config.yaml
n_experts: 128
d_shared_expert: 0
activation: "reglu"
balance_bias: false
lr_router: 0.000455
head_dim: 32
attn_scale: 0.177
tie_embeddings: false
parallel_block: false
beta2: 0.95
warmup_steps: 200
dataset: "wikipedia_en"
Below are experts of layer 4 (counted from 0) of a mixture-of-experts language model. Rows are named router (the router's row for the expert), gate (a neuron's input weights, with its number), up (a neuron's input weights, with its number), down (a neuron's output weights, with its number) and show model dimensions 0-127. Each number is 128 + 24 x the weight over its row's rms, rounded and kept within 0 to 255. Numbers have three digits each.
Before each expert's rows: a language model's description of what the expert responds to; "gets" lists some tokens that make up at least twice as much of what it gets as of all text. This comes from a sample of Wikipedia text that the model never trained on. Tokens count by the router's weight.

# expert 32
What it handles: Middle pieces of Spanish, Slavic and other foreign names and places, such as Gu|at|emala, Vald|iv|ia, Ol|iv|ia, Vel|as|co.
gets: "at", "v", "z", "iv", "av", " P"
router:138109148127168130093088151092115140136125157114104134111146128121130112120108157143132071109154142124119147139157146073121135135150170140148135114116159132151137108154112176152131147135122105108154151118096119128099144098150114111154153146153131132148149192138068171151088087144091120115111157113136155101136167149150150108161074165151116164098135135118136133130090139160121154143119
gate0:126098116128138145201116123111148109081133136111142171115106118147060144124132100124110141164192126160127142151141118152158134165142115119168115103144130124167120103094132145160107162130136146093147110154154105073143109115125107129114112148096150136110140126113143115132173128110139100102109100136145141137125113117127087110125156144141147109106148134093150132116124108140035126141110
up0:099162131131111122075133129161124143164110113143107104139134127123154133118129141153115120096088138114126090091091134099099133116142119113121134160121129144084125171138123125099137073126144140171117150115111151173103155136111160148130155105145142112148109117123128135131095142105119155175141168125104125116123129167124167158120104094143104117177091105149123105157164126120226129114141
down0:131141089097105109107118130179144124113124082094101109135117116123117178113117128121155126093154184168119116155117130151134177085129104132082143137143153124114107132118129131180121140149127158135087112133159195106120116114111090188099138123141145092131127120146125122127146168128139108102096167124102134137148104114151110176093137108130108160125144160109141077134125125126158130138152
gate1:122109118124145080113080136091126152119132134129070133154151112159109088137152122090123105145124101169169161092109118116142095124084122103135161139116131165100123112139173130112149151159141133133127133129128149115141170103118119106168171146077127112151103147122170100161163148101145099140115151153150114106151134157106104152131130109155132129072099111146164106124113119168122133091135
up1:142122130140138099109081108089125165130123160139129161143134125130092073103142136095120138134121115165150152104096144121150098132100166109159113155113112149099144122201154128171158145157192134131108115131119142156106152136160128163150127144148110157169134172119096122168122141098149107170123132145130086123116138139113081135153114108108164140103119139142146114144130124107140114135179
down1:123099143111130161117128120122096153153122155150136106128143108120156137127124069104166143114156094124144104144138159127125116118120120159071141176087119107114149130091155103126121101166126093121158143116114116116167087112074136163143125133070102131101145165129135117115157135108103112122094158103099185145153149071142125108133122095145128153149144121121131118164160150111121129097166
gate2:120121149101096154109138133186126152121099189137177114098130119127086153153116119122150093087154113157096105103118093147139122154075152100128102115156175138110158115116113138127158135122109138119139125097141131084138130117158123150103162147125108110128133113153090144129126118123135056140114124172158142111122081139124117133122106170097134172163106140137133131144147152150148122174117
up2:086146113165118157120152128157098104143132135157135130125115129130097158128085085139163098149164167124147168173149127128093111117130157134145129109133148160158130136112107109102101160103121112124123119140100095150152126105146097108136117113092165107123109080199089120135141117133110157161125132142135088173131172149111141137146154169139072142161108157129130159117122106130152136145102
down2:107098098110120130137113150141156151085144119155095106144113175119108143112124115142138152128156122148106116100132155106136158087158122133123108122107150127109112152135116082141110111101124091116143095100131147155106134128102147154103082141150143140136105137172106077084161094139088108139142116104150072146117170118104130169137156138101152090148112084170091135135111127130151152074114
gate3:119136122130103132131105140119095115191134129114079145153107161122139117085105147132118092100134139131134158134086103157082149130153120115164142178128131112123096105163127144087144141129131112129110094142118100154114095112089150150137120125093137188153122141147172107125072137167101088130094119125102098142128120140123104153126088162127119124106110079153164110156111096132157128104124
up3:138101096132141142159158105122156110126109108144135103164134125166110165117147128117156166148103068137134130159156146111130107122129156143135150140112129136138156112085126081129122157154092146102145200100150175142113126150104164132142143134145097120112132106124093100124105126116141145143149143149151119124152162072112126101147170082158120078167152157112154097113092125133095117124130
down3:110126116134137130090131114134144139191100114157100145112109134095146093106086139060099118146112117086168136120099097165132149129133112173147134119117137142118141093111148151177090148133105133175105094155168131142171140147095107098124138106087115145148146118133166140105131157130153092166166112125137106119146125132106127117120116119123115139101112129138141181133157136081096117154145
gate4:137104107094104115159080132129138121150139114144122145161112118170115120130131130122138142152157133136133097130169160148074192127100133170118121155154129153125137114138129149201122148144159083097150137121108115118182141131107146111118131103116128140102151112119139144096117109109120113129138165105126160095134117141089146123121131174106184149142160115111104156170141121084083144095150
up4:114097088112116081125138122132189074153168158101111158122107105129123169094143153138140113134140126175101103095120122100097137102131114110131120098136137138105091112145119111111085128164146145102156118124105108121108127132176153132126115139090120107124119161113119091147085152096135109074135117138104145153122096139145123138084119110147143135081147123105121116111193144130153126139174
down4:121120098114144117114117155193177166109102114124084132101129126117108113117131182126126139151115129124144138113151135110066154115181153139120146110139125121134117086175118141114113131107129135100133125111181137149117200129153115133087147130125122122099081175122143115130115097147157091092126109148125122114116095138148132127166148138147147138093106157178169130117131123100097117113103
gate5:141094139107137151107158188168134137137124162149130129135190157136122132131104113176121140159105131165152132138102125140126091109141165147121118092152107117089155147126125072123136159118120143127163131116139097123134117127162116162141101103092113112126152107106122163134122097128082124154147152145125175132145099117106116109126143130110181164139168099118178103147155145130095161154088
up5:104087120117144105098172167184135122112153142116133109106161126115144138093117120197148125153141150156120147121170146136145133116150182114158144097182128130086135154148144102130121131125126187139170155131105122125144142099127152157117143156115124111126135163112098143099120118139123118160143116154106114133133120119128126147119134094120159185140147102163173112152130169144124125189121
down5:103105124150174126171127113133130096130167112129118150139129128090147116150159114132125143123129127134120127114169161096145088168119110124112119165122097090104126100082139143132117116096149155123103127140155142096089113119086088132181114125157137133105144134145102125112157132168164113142162094122095141147148136156114107116128105063124126130146158132171075153097158106077160118122142
gate6:124138168137193155114162130148115121115157097133144115168125114147136144110144121107107123141154128149124182172161123114124124141131119125098130184162163141159094115140074114125164121162116108137121169121126138127122117110118132174150126118155103140083152100137133154095160100144099171116159110140148140088110136129126188173099121129124157125144154115131120148129082142153131125149174
up6:129114090125103091168115140071152103111120137136103096127107111133141077117140127154177119134111156146165115142119128142090110115114121119146166110106104112106163118119179172128115142121130142105146125118150141140117144126086116119101163156117189093115133107155117058138125147141167109103107139071118161123163144143113079085138138130110124141114081114109128141123137117107134131093117
down6:147081116144129114128125115113115103133165164113136126143124092140113131133127163112129069112125190125121120116113119125150091177108143132132156163130090110166124136099106128102121109140155142103065114118140149146154113123124164108111117108109174102134109131141132139140080108120105108126113106139125185132126113128149108131142122150093086129137154137087179134131070185094108162104125
gate7:152090151143124089128152136119085119199166132126159081127103132145135102121110101119149124134121130130117152145144121128125130155124106130128140159126116095144081136114151157095182153111132129090139143147094142088107156122164135084127150134167150117139155086161134155120151125139133127083097159111135130116116172114109131113109114176130083151113164116110163152162126102101080125144155
up7:142139148077095185133112129093092121143111099126154128111160105167129145122165118134118099125091138115083200103120086111130121136122114106137147125125129146143151127135129132148140172087171124174174131081132101120174145139130121123131099141086120159105149128149157145151177108146114116163108127124130145090113152123142089109127137107121168073124136107129121150136125144128111135100159
down7:133118085116154099160178099086140113168081136124088130148157121134122187108101144140137143156105151118116139138097097135116096137161125147139127154108095165123177133092165138104145091136087127133133190144115157151130147115165109147128137134147127118117098113162119111146148138137114121135150213096138143140106098103134119130118159150128123131129097127105137156100119101131157135116104
gate8:126147141116163108157125132102090094139123119107118182118132120094166167140144133137100088129117147138103130129116153104148105139131118146152133141159121162145120114154074126117096134136137137096081151204068107120085116140139130112133083122101104106123095145088100106120146153160111165150129120158126121137152124150159137102158137153166157147114132103125157156115134130144088109163096
up8:203159103132126124163134092126154090172103140158112115134121148141129174143121147139114078131152099121134099163159105109121096133136122095159091151165115128117103122145101124143119149170122184177093146143096132148134099173114168154151130106135148109153121153153100162121120123153084138112101129131107118145114100106136104140132120135123151098116148139130149135106140143167140140160173
down8:119171122127115161131154120166153159136169096138144102155107069121180149099150088155085147128099117091137137140091113122155135123119091167083113110137107143137138123146161111101127147108096095111173140117103153116115120115089140137089139152150147117109090118115139145092091166113084136147130115137120090132133159118133175095109144106132171123124119149114149156124128109146124112090108
gate9:124112135118182125123142109117161180104171144144106157124169125137164154098101143133167129164120133112144146141089132138087112139103143119126107150114112126173093127085115144158168120120100143150152112086140140103115154099105129159161108112134139147129125095099100117159111136143109168064150121110139116161136120126114147118090121139139128131136121145050087142179126110136115103134117
up9:140142090119079135113118092139149070154138142101111153151108166092137111178144118166131129110147130147066146147129131125121111151120124118099168105113097171108153123153119097144095124194101096145090134128136121138095093118168141125143119121144159115086148161118112125126123114114157144173107140110125110084098101098149106105125133116128085149118107162160150097124119123109106145121129
down9:193133076157135128076131116123106142150110156132137144126148102121113096159169148143160141131089131134106147089108140130112117120106161127116158129140138138160149149117129116118141117093094103109124100141115166143139103131163100134144173118135117165103105098155183108127166095102136099200171135165139119150131127132118106155100097113116122133133111146140159121167102135118150169117158
gate10:114167161142121129152091158175133124136134162177112137123116131121078121105165160106099094172120123124116107123124115115100094128123124137093124155140121152178115160161152133178164119141098133135117126108108141100165155121111124098123110144107144119143155135119120140151154184108089126133080133141151103160148111134145098113114125157144165125157132105204137094102111142110154155110128
up10:107134121144096091167144147109141126103127144068182106115138110126118134157113103126104147143073164130151117120135141080153102153144149144117128140157134111163128133106100124121159112128108131112079139173140111114138149148144078173160138082170152153126126112116115112116122108137136129108117081124152149118120165119151151118080127135088123188128107148148109131096133130105080148161137
down10:150120106144114149138090100133112083127109094130116142098095133127122123087108122164110119139112150150121179125150131092115155140097092187110113134148096148110172148092099163152107134094168114125153072135123136105152111124117132138134128128127110128103154106183101150109112151134177130143118155099086135147117125123120121106121130105069101109133119128141151159131145107172090085149104
gate11:160176149129107162097123151115111043160147182143116101119144091134137103121097123155163125118126144110145140150133116120140154126134162088164159148143093148099123137130120122174104120106128127097083139144131119120157139097088128090080095142127146134130145137112093120120122122128107112152132140135144118117153141170155119160167122143129149102126161128124157111095195104144112141119094
up11:153139137113136146138104115091172104173128154176119113142135137108153119167163086105049104151159108142115096152160110165151096147096106127137119127132140153155112129086128133098154092111132134163130122123153127098110134147156139129114136151109127121133153172148107108123191093139156149114125090160116145125101099124101134076114149149119084148085142126125134121142131152128116152107139
down11:116128131147061133152119173159145129167143132100111066106159103146146142114114111139136132082172126098144115131156133159124153140149143148121102097117139139147098092140100120099139092160109110134146089157126116122142111134110162170135148119112136117154143146097143148122141153133120130132101125127098136129117211078094146102161102144113116113130143096120135147093111121165103140144181
gate12:156127118142152119108165100134146169114126133071119140136099156130147109098172150089085160114156147116129084130133146114143104138092104146080181141117132113138134108174154124081122157132117138133097104177144136126117066130103099149165127144164066112140145102155150100173134121147124100131131118111134108112121134148145083146110109121140107120136150130116138101105102123097163132120122
up12:150105167117105155120139097124157109119139133127159150119177123115160085126159152113090165132121108161112122125117124104145104152148122135134152132126145145136099154155150088113153144137120135143073118157138122156138063127121142149126075125172130111090168128148103139156168097109130108139156142118177074137106121124137127122142111129148113075103149145087166090101111111125144160151108
down12:114162093108119143095124166137178090120172102095106128137137126132088143109147127145115139154131151120116110133111102111129091065095094101140120124154121133090139162147128163117158126154152150136116117132163106123141121150109166149105110111132101127147142126145112121151177105081118113123098124123205159119099121136133163108140151078148104111114111158151169107141133129113170114093114
gate13:167129124128114116083086151125129166112086163094096133141150130132133142069159127114074136180167161155116134093111183141126139125150160083153145123092149144109122186167117130100142135137094116084108155171117119131129134118110111094151131129118109164108165121077102130134142116169115110154116119128122144141130151121121115126139123095152142085123115114132143123130164148107146126137150
up13:123069106116129108130157102126108117175107114101162136125131155118136111128077094136161105091166116155179114119151104164165167127113084139151139155131152081097136116128113148114132122121168088121178088143172162129127114134124112150149137130144127114100129110111167119161158124092145150098123113116144168098163122115123122130115117135107131155080104153112131171162153124151128118114109
down13:127138110136119086171152153119066144129097170125130141155129164114106146150132116089148152134107156084138129151107081118160123089131106171111101178149103126153101107168127118144128126114184094116121153153115149129147099167137115193089138120143129132108112096124151087141127085120093109122128136143117107125112092132084133152134132120097114130129169162132109124125131128109104098105117
gate14:131122114146141104124084107169123154113107122118112097100134116157127117102126142130175162134154160180107101112150154118114130136121145076134176081129113146150143122145087147120120173149081158161120161155108129157149127117124136101136113132135125154150146094115125127196118144096139138187111135146143145138168138149128081118167104100101136163124124143155148089136127165155118154137120
up14:131139120116122176116126111207135113129115137104129143112147109134161115175102179134142091144118102152124160136098137151128137141084127130087123145108149135147122129139155115114123091115099078149108078076160146128127123106131071114134131123122108142141153124102064118162127131160155146131145168099152126147125129156067119141114115146129108132107101158155122138135102134121139151176149
down14:085110076128135108131158108089113088099138133123152156135145117093080095125108131130145126131169160144167132113137136097150104099091100154116134134128141140147162148127130142091144146155132118135110136102117157109109114119138130115118119115101134114135163148114189162104119088149092100092142096153121134153171172096106123142135147146091159084126105134124123134115163171127125126148198
gate15:092118142134119140123094146134139130110146146163122145157143100125137106144124152112146148122101132103162153118174148126135134136151120120104090111139125136094086089148137133088118093105169068132120126101141179130114110097129125123146119096134089148134121155124163172130101090105081157125091140140110095133109148155147111143097147127123141164132143154112123180094124120193141155142188
up15:124188127122127145131097132115134134145143133114162170141148125170103076158089136138131146166113124136083153112131056143165106134111131113133135125112137139131092110121168143105124145136122087130140116096128072140123086083155124123092175103123102157114116082118123109161131151119146139083090126106132119179093128161122110155141149148153158100161139151122133115111121111109114103111126
down15:115087143133153119102146130158124135140158145143133137122119068114115101105102132121112102162116146132113103105110154136135181152143130140117169104103161129097094123153142128144179170130176117121149183143159109121116106152166078135108105127161126128118110138118144128118142156127159140107160139137102109143155184132166089149143160150106173109141126168140159134097113156088125128171133
gate16:114069113138179100164095151153095159150132148105128107111086119109152106122156136126113113148100117132139099106154153159116106104128110134168147159081135109092129098079137118114147102126142135119115149148112138141146098107117132145132160121124136165146139125097140116131170092137104126168162140114132124118114168092078091123079098134164133171099131156112139117081110132101141142092115
up16:136066152148139096139100139170113117131128146127109092087093125110156095085112118117114108173144126131169112143093152117110124121132127152128115113085127105128118136087156136116114110153130137133108139150124129150166105108136120148123133114145156180127128180091122114144159120144116172127175141140133140080101149095092089159105124183149117157118114174147137095100091138153110110124104
down16:143163115127127137092119112089145104106152126128101144137107117125139125175197131100110159113103096153140143111121125139164169129093105100102158114078130136121153122104150147147106123067146108127104148112136090136135087133149066093114110146142117160151105127150138121094152100140148153110138158137111114146123157154134075110143161165134131105140121113129119092125104091111177127096117
gate17:169152081107109110160127131104153144162152144148162143158158109157147174124144155136145124088107121159178144123168129110136110118182123165152119133157166113129145122109116164146148130107112100148132121130155151081131136171118117113162115161124145156156114138122097111102124131103111123124151129141088112079141135169133126117080097163119133125133143071139139152125096131100177138156129
up17:163145114090136134126120145118174128130152150118138161149140136202118135121150131130119135112086136111173146163132154128134154130125118116112140122124126102127134130160107149142099183142130122135153129121113127132111159168153116110120178121108131147161165099165086124123134158093188141122132149150094167101120138152178134108093140143112107168083111090085161144113099083103110133129125
down17:113109172152142138109125139144138179101109139099153144154110153089107125101140139115128133142083102186124125075078141114125128121129112123132143116088121079081145163140124098138154133116153119153139152157155067097172150147117179121110112168115140095122157123137080132118100126114134121153138133100141154117141128108155123138137100139138081121135088119112095094134113118166155135106124
gate18:115133184100141080107125110137142118092122116145119147168172126123162145128108130133141151136188131132202133079095123135134126139112134144105147143092152195129120072136125148144124115128155104150168154143130133110089143116160117077160123140105120124100158140119112098100143164105158142134152141125100156124120163089139126153125104138127128127112130114137159107103129093134129153136176
up18:148125089154090143107111135126172168107126143116184068113114112140088119134124164132115119139106126145100090112161143148135129154148166104131131101126100091119193125127158132128154129127103123117114132100157120143165135140144168136165101119159131124128110122140110157140151088136165086103107104124150135094136144155094117079128143130094134100124157118068117151130163157141120102121094
down18:081109127087092141125096147141106126165122104107164116105126116156098150141099084138106136127132124120069117086163134155131124151135106120076116140149167134161181161138101121089129138119097106128152103129141086140114109140129127083129085137090143121127139133124099154124115182130141149094131098136120075106136153135132156140128110118088152145125181113109106102136119111098165117132108
gate19:136125125142135125102118099128136144097160140141121127135129139116137104139123131134197101157165144120128127140145161132136136172134151119131140135120154106112160125156061102119110119132122080150142145155099088141133133091109063124160144177120120119146141110131142110140153201154191113095076097123164123124157108096139092121131140116105108109110111119131153151165110161149131152135116
up19:121113153130133133113084148175145113128100119149124127102126157163148109139140126113127169110142063157151156149142150121183169149129122152159137134150127149070171153087125143120131108123114097151107153128126129164147138141099149147137155128075102110123150152148134130094111112106154142119166139112100173139143132111131123140107138117160127184108165166178150136155100136142147148143090
down19:139143114131107109132123088186108098146130149112095105131145160144096120067111141139108137129121117115145124147193156107127155066098140158130131126169118125135115098130127148091112180139156067128123146088138189149102104166108122127136140145126126131126169144117099122156114154139107115108095133140113145176143099142136095104132128135088123123117070117122111125149136108159145113135132
gate20:161134122130158118098106132158146163099188132115110129082105114107163146153124113147110155115153114093106158115140192143119158145171103168171152108107115106074124099156095115104138144142163108146125144145103119142103107144132106134098137095174129163158169120150161119125132101110127142117102101123087136125134117129148118119131089156087134119153161098135139173095146139133136146130137
up20:162147094126114124127142153119193131126164155066110091149153090099133129130142128130126133141122114138130148103134169139161103133128082150158134105085118113096113100137100169072085104083127118159150135118120136134139084157100145109137136122100108148094137147083131142112112113111132097139096098132115134113124100158140103157099111132110107109125119130089158120072150150170154126133122
down20:153141131116107142105122138102149109102146163087128125134110131152108097167168178118128135103115172149118128147164112120147130113125104107109122121145127119112135127132075113130191135122150162111117095139065115167142103145172140111114182148158122129085116128119129116158135081139151120118126144152154153168163134143174115156126126146133170141131161139166151074120082111138149119125117
gate21:136149138150108120110143144146148132119146140091145192098144152158138159127102138115142091131164098149114122145120159144113159124109099098179127092129170104161128132141133141123097087137109140102120159124144116068097169166151135107082143128127182157124085159127111140127149160135131139115147118130107081143093126101148133125180141136159104140073153137128120163116125133161136112140140
up21:159157164122145123111132131098088121131148121124116058139128154116166067139169121183099131128124104145125141114103085134155131151095121176139100197114170141126115120102118117128106148113111126144066113102158107129105102105127136136154092123126136137101113144127130116112121118111116104126120093096131091115142133094114165130101145105144164126152101124110113145129115099102067134145112
down21:135156137122099121101153143121150148125100124181108094138125098119143088094110106090129114112165144118134165093120118130103120121113172139120166091143121112120163141118129126108105153181159140169131092135104168113156158127140134153146168128166169147156115094120145147145151116128182082135096121096090141109079139142125137156085149116109129157152113092134124113097099110111129099113137
gate22:090118129122177134141107163136140124094107112142111130089169096154132127142084104142110135087081117137117096141141128129168091123076124117128153146169134084130112109172107153115079109198141125095148114157104118123145137142128110109122125108127166094119124122107091114153122124100157159129105117102085116117103144134148148137134089103140115162150106116122116141129077131153137120084155
up22:119136130088106086154162101156135133152106129148141143114130127124090135159175114147102147133117159132113123133145137120112100104107134127091119137113118110144135113117153146120106135103110140134133113125131092126135143142110152196082130069105186129140136144163181091144159132111166147071120116114157074137117133120155172102119130136109114155162146122123123156115162146118099153113063
down22:135114117155102119148120114137164136089116081156105121142133169124132151140072113126126124103097152144105161173134159120150118129100125131117131138126163091138094096176093161159159140151129142112137169152168120094151138091111128120113184131095146133125098132140141110154158094141191101124143176110090101110114121109106170111093166135131142147113130138115102133175113133135121144138136
gate23:133134150157113123132146101131088143154132138135140096112114085130148095116112112149137114123151095118071148090141108119132117122107133122104119162115156157143108135120082100144164103122178127139123153156128150134082145135154155120133141087091178093140115151163110120156168114175074093152136105137101112141165124127173114150090195126163094119130124133138110146132120115112124125110161
up23:112119126114095151143118153125155112047112107142077128133118136125136169110138115111110134113106137128119114123137101127173106098153116122138130093147077097160157095152155161091107137160104140104145104088099088096192120152108142111124108172121140125104128122139123125104085156094146164128097145128124137107109135154125141151143073098124144103153104105127150115180127122133119133100116
down23:091123156102180128187092110148111121127102141114128134120127138119127125140094137120129134158126122142101098140117111160154085110133123124132119122127114079121167113150090138092124115130116167135143113146135128115080122150129204181107103121073136123116147130140129110092136140109142129132085091136137142164133151144068140098125150148077160140106104121114138142099110134156092135076149
gate24:131136144160156137125135112109132134157168103155205134078123130103090178119140186116132114146146131159128095115156142131150098134136121135106152073142166129156088135163116124120138155167155136142143156155145104129125105151137145137134101109120148173128107164104140127130124128079125134108111130164161143132138100073153134130088133122148138110183154143138145132149110167115167114128138
up24:132113132131101105136139182144147126108137145125086136193170159155155074113131079128104147127135133096148119129152126151100147119121146102168102167122107123122149128084169164144128107101137126099125109090108148131141129131087144117102154135133093093150153128126133151131142076179129121184136107107118133101088146151096117148153130121132104152098086113126115138107160104161100115134121
down24:143150083088165177147130093156132132066061126119147114125115136104098128137138103099143120139108167115150116157106117148146166110128147068148100127099132136150129097111094120146124136139131125179094168097143145128148103140134120137141138158156119160122129121112128138089128202125147140148107150118105095102131152100126136098098123170140141114142131149129130102131147146099105135081141
gate25:192122122089089097080101100090130141118169156127139109132106108107120113116088101139139151115131148134152107126148089158131138141151106102129123139098111164162139153136104167126149128147109117121110130119129082124142138107127129160115161132124148104099119172134106150131146128146100118150188090118142154095126118143162152147127175115120157102166104102093110116157124113145102145189165
up25:149131065103162110124124099108127090113138117102148157125120124092136112116134110130130147156138124106143097154124107154111119121162092090168088172108125124160125104139065157130153128120152108140134128115119098140121123127093111150104138064128134154121115161111133169076156141189132125129152083133142129112099156133134143156127134110113162135184108127125110076129098140132132123155167
down25:123125087138104097118112160137133134132120084141168150175162097131115128113125118138143128167117157165125079118123150109093117130170188090104118138135135122143124139120085139148111118161113129118150096182120090111153090155130137093106139126111108124145146114114138149136125114157104132140193103146135146107113158193144146145149136120109131168081122143106144167134164124108136137084119
gate26:133140158121143162094109168111110164109115135106105095091124107170118151132111114101186137102143130158081151146092138150114122087139114131093151124080140114135183114140122117135163117116110128160073137113111138080148153108122065140136135088119140105142120148089080131124135144119108123148080150115110117168141158158117127154141117126141137140158129107137144099134122122165091117116098
up26:144130195104143159106121158149172140137138152100132104100137122158117162117134135121119139155133131137108124140133106132137135127128133126074121115058156144148140097108096112141126128087127147155126150091081141109157102108145062110123101083104114083133131142109057136147137154128125121125081123115167129164090088136123100146124128141145133157151103112130131098122154156139158105116117
down26:135087136110134128120144103101128090142113118149059151136145115133147104081098109083136145090172107140108154110150125097114119127130104159117141147103180122153150118163124135104116117118138093139135143095120130145109155118124132134109088108159120180140142168168100091171119148112124127121108119101159137115156118109127137146127116134091136107137113145113145065171111089150081084108130
gate27:147133157121143095100113153123114122121165128119120096098122130107143140074084159165113164127128181165115148103145077150127129106128133123112125126134121114085138113127118170150122117155113163124109120113096132115150132065073104104098120158133124113128128132137140127124128093142151120105087154107081121116134106154149150115166149175103112160100098183133121101122122175148084117126137
up27:151147138130154080080136155112106107125130138097104100162155115145133136122095125147118181162156157186158151087128136146125131132116139127092104136147111113136107152123130152119078115150120121118104152139111108153119104071075098139100127143130110132134124128120174125118119093136165131164095137141100132108149103143132181113134151151124104161138082132140169128079146153132088104108147
down27:093151173167097101100091120114092138107157126105099087159137106140127180143151136124160098128106153168138100121142108136120133121130121141141133127139144125161112123139154143095152160143153150117124110126124142161164166147133119099083140088156178150170097131102118115157127156157087111193159133106123132138146129128136141078158135132145131119118108101194167125132129119128102137118122
gate28:123098135081116138142074156154132144156156107141135156128111132128115116128178128151145103120150128120093127148077120096138189164128120127107136121113136155108090092144104129132129177141118119145171142152130132143094101127124110126114146162146156144150117099161132125097155132091155115117113124112160103122071077134165114103119101111150079163102139121111097136145135125171138125079092
up28:183124113152140092129134135127093088135106117160164109136145122133163119120081089105136118138119093167130149103132136103092132110116155129111153134119138092109102123163121134084104123162079111140119088135099149145149121157127114114140112150098134129108119142175084116141098123158142113105168115129099158133151162120119117111114163145104126168087172075154144161152120146156084151128149
down28:132118143158131111184111147106176120137123121102125136110134107116162135098063120128112124117088161122130106138089095131150136121157091139067122123084132084154090142140150129129118148165140144133132136142162157146111183123112077131132114132106127147111151136145132155153093118127131145146116112143140161089164153139120105145191162116136117112103143162132142156092121109143137141106073
gate29:117159147148142126113104160158120153109143122137155137146163087136166129157119147152096152133136158140167103088165156159104139144138128160152133124127177121137163130170114149136117154117126108119109107144091149138083160156085093109160180115098085152166147097127144132117123072113128159100120133134138122135127145111127121173118147161148131171102134120143099146102118119184106128162146
up29:118175128095128143190088099138124096128109163165099160156163116131115107140112115167130118169103137110162076135152122130135108177134127139155115142125144128130136116116145114123149121135102132132107159176117079113086098154130106156128164128117139135174169106116130149099159110136132128068101107166158130136136109153121100109088118093116127130109136133121136133093122155138078165119137
down29:141099088127152170111115088118160150133135113131160137123134115118138097117094115098116143049146138124144132099119164162137078119128118148102174140165085106114147084123068102149144124126109090107126111124140144141147134136157089102137144124116150129127112108146156154144131123128136130164103097142112134105114090189084123135128171130129131117146113148123086155141142086139118143116174
gate30:142096122115133139118128109106113111099129137101123118165106087153147152131125127105116119149129187125139149156166100142087124123115145104132137165123122160113152106185164165146162064119121114159089137157113151132111117119105113144149095093145106083102161120155101139105128139165112115151084152106148153131181112121149087126126138125084145118143158121089143171119112144123138133123171
up30:075100133144154107130159108097143121119125126111127140126137123137135146128112115098176134097107165091112118126154112152112150151114134103124142120122138155097143083176181164137176062122160116179139147174133127133143112103133113158134093084144108105109163156125091166147136153131110113139099159120151126163177144128137077112112126120123127156143165131123105154130147139116151136128165
down30:117124157127110153106144104124147138161115117135095153148139139161164152158114152144111093127178109162097188127123153135149136149110125148077165150146130102116133107119121132089129104125159124089117164117152100164114128125128143125155134111139145127160092103091144060125119134138147128120081090107114079128135128143139119126138101122089106165099136099126121153113057158136105123103100
gate31:164113151122140100136112121107090128151130150098104095132123053112117167131101142135141136151080113132092125167114139190078148128095131134157139126111147083115091117128123165130132127150111139104087133136102087132155167097072161133120095145126162142111123127115141117151164112171096113157145124119130140140111126127152128129139134158111113132120119102081171099152170112126112097129144
up31:102130116122058154121134125118128118161136135147134140140149160139134097134188110089107103135177147133126128111135126138164116122187105150091110145164106135132164126110153071120113139079123105147117134136127141131112091164150102128112152112137136141116119113156128164109132122123172121121083134128132117095136142119092127159078136059138161093153177136152138154121130138142142144089107
down31:107108127155110114128116143130130105135131154149144178115104139112112107099197109159111153122183103160153139161106156130128082131075090093124151148176147175138147111132144120098107129140133071121133113145115106172094138158113161128126173109133131160105123146105149157127097137133111147156117149127079119166151114110136139128145154128124128139101132077096147115112155156133116107111153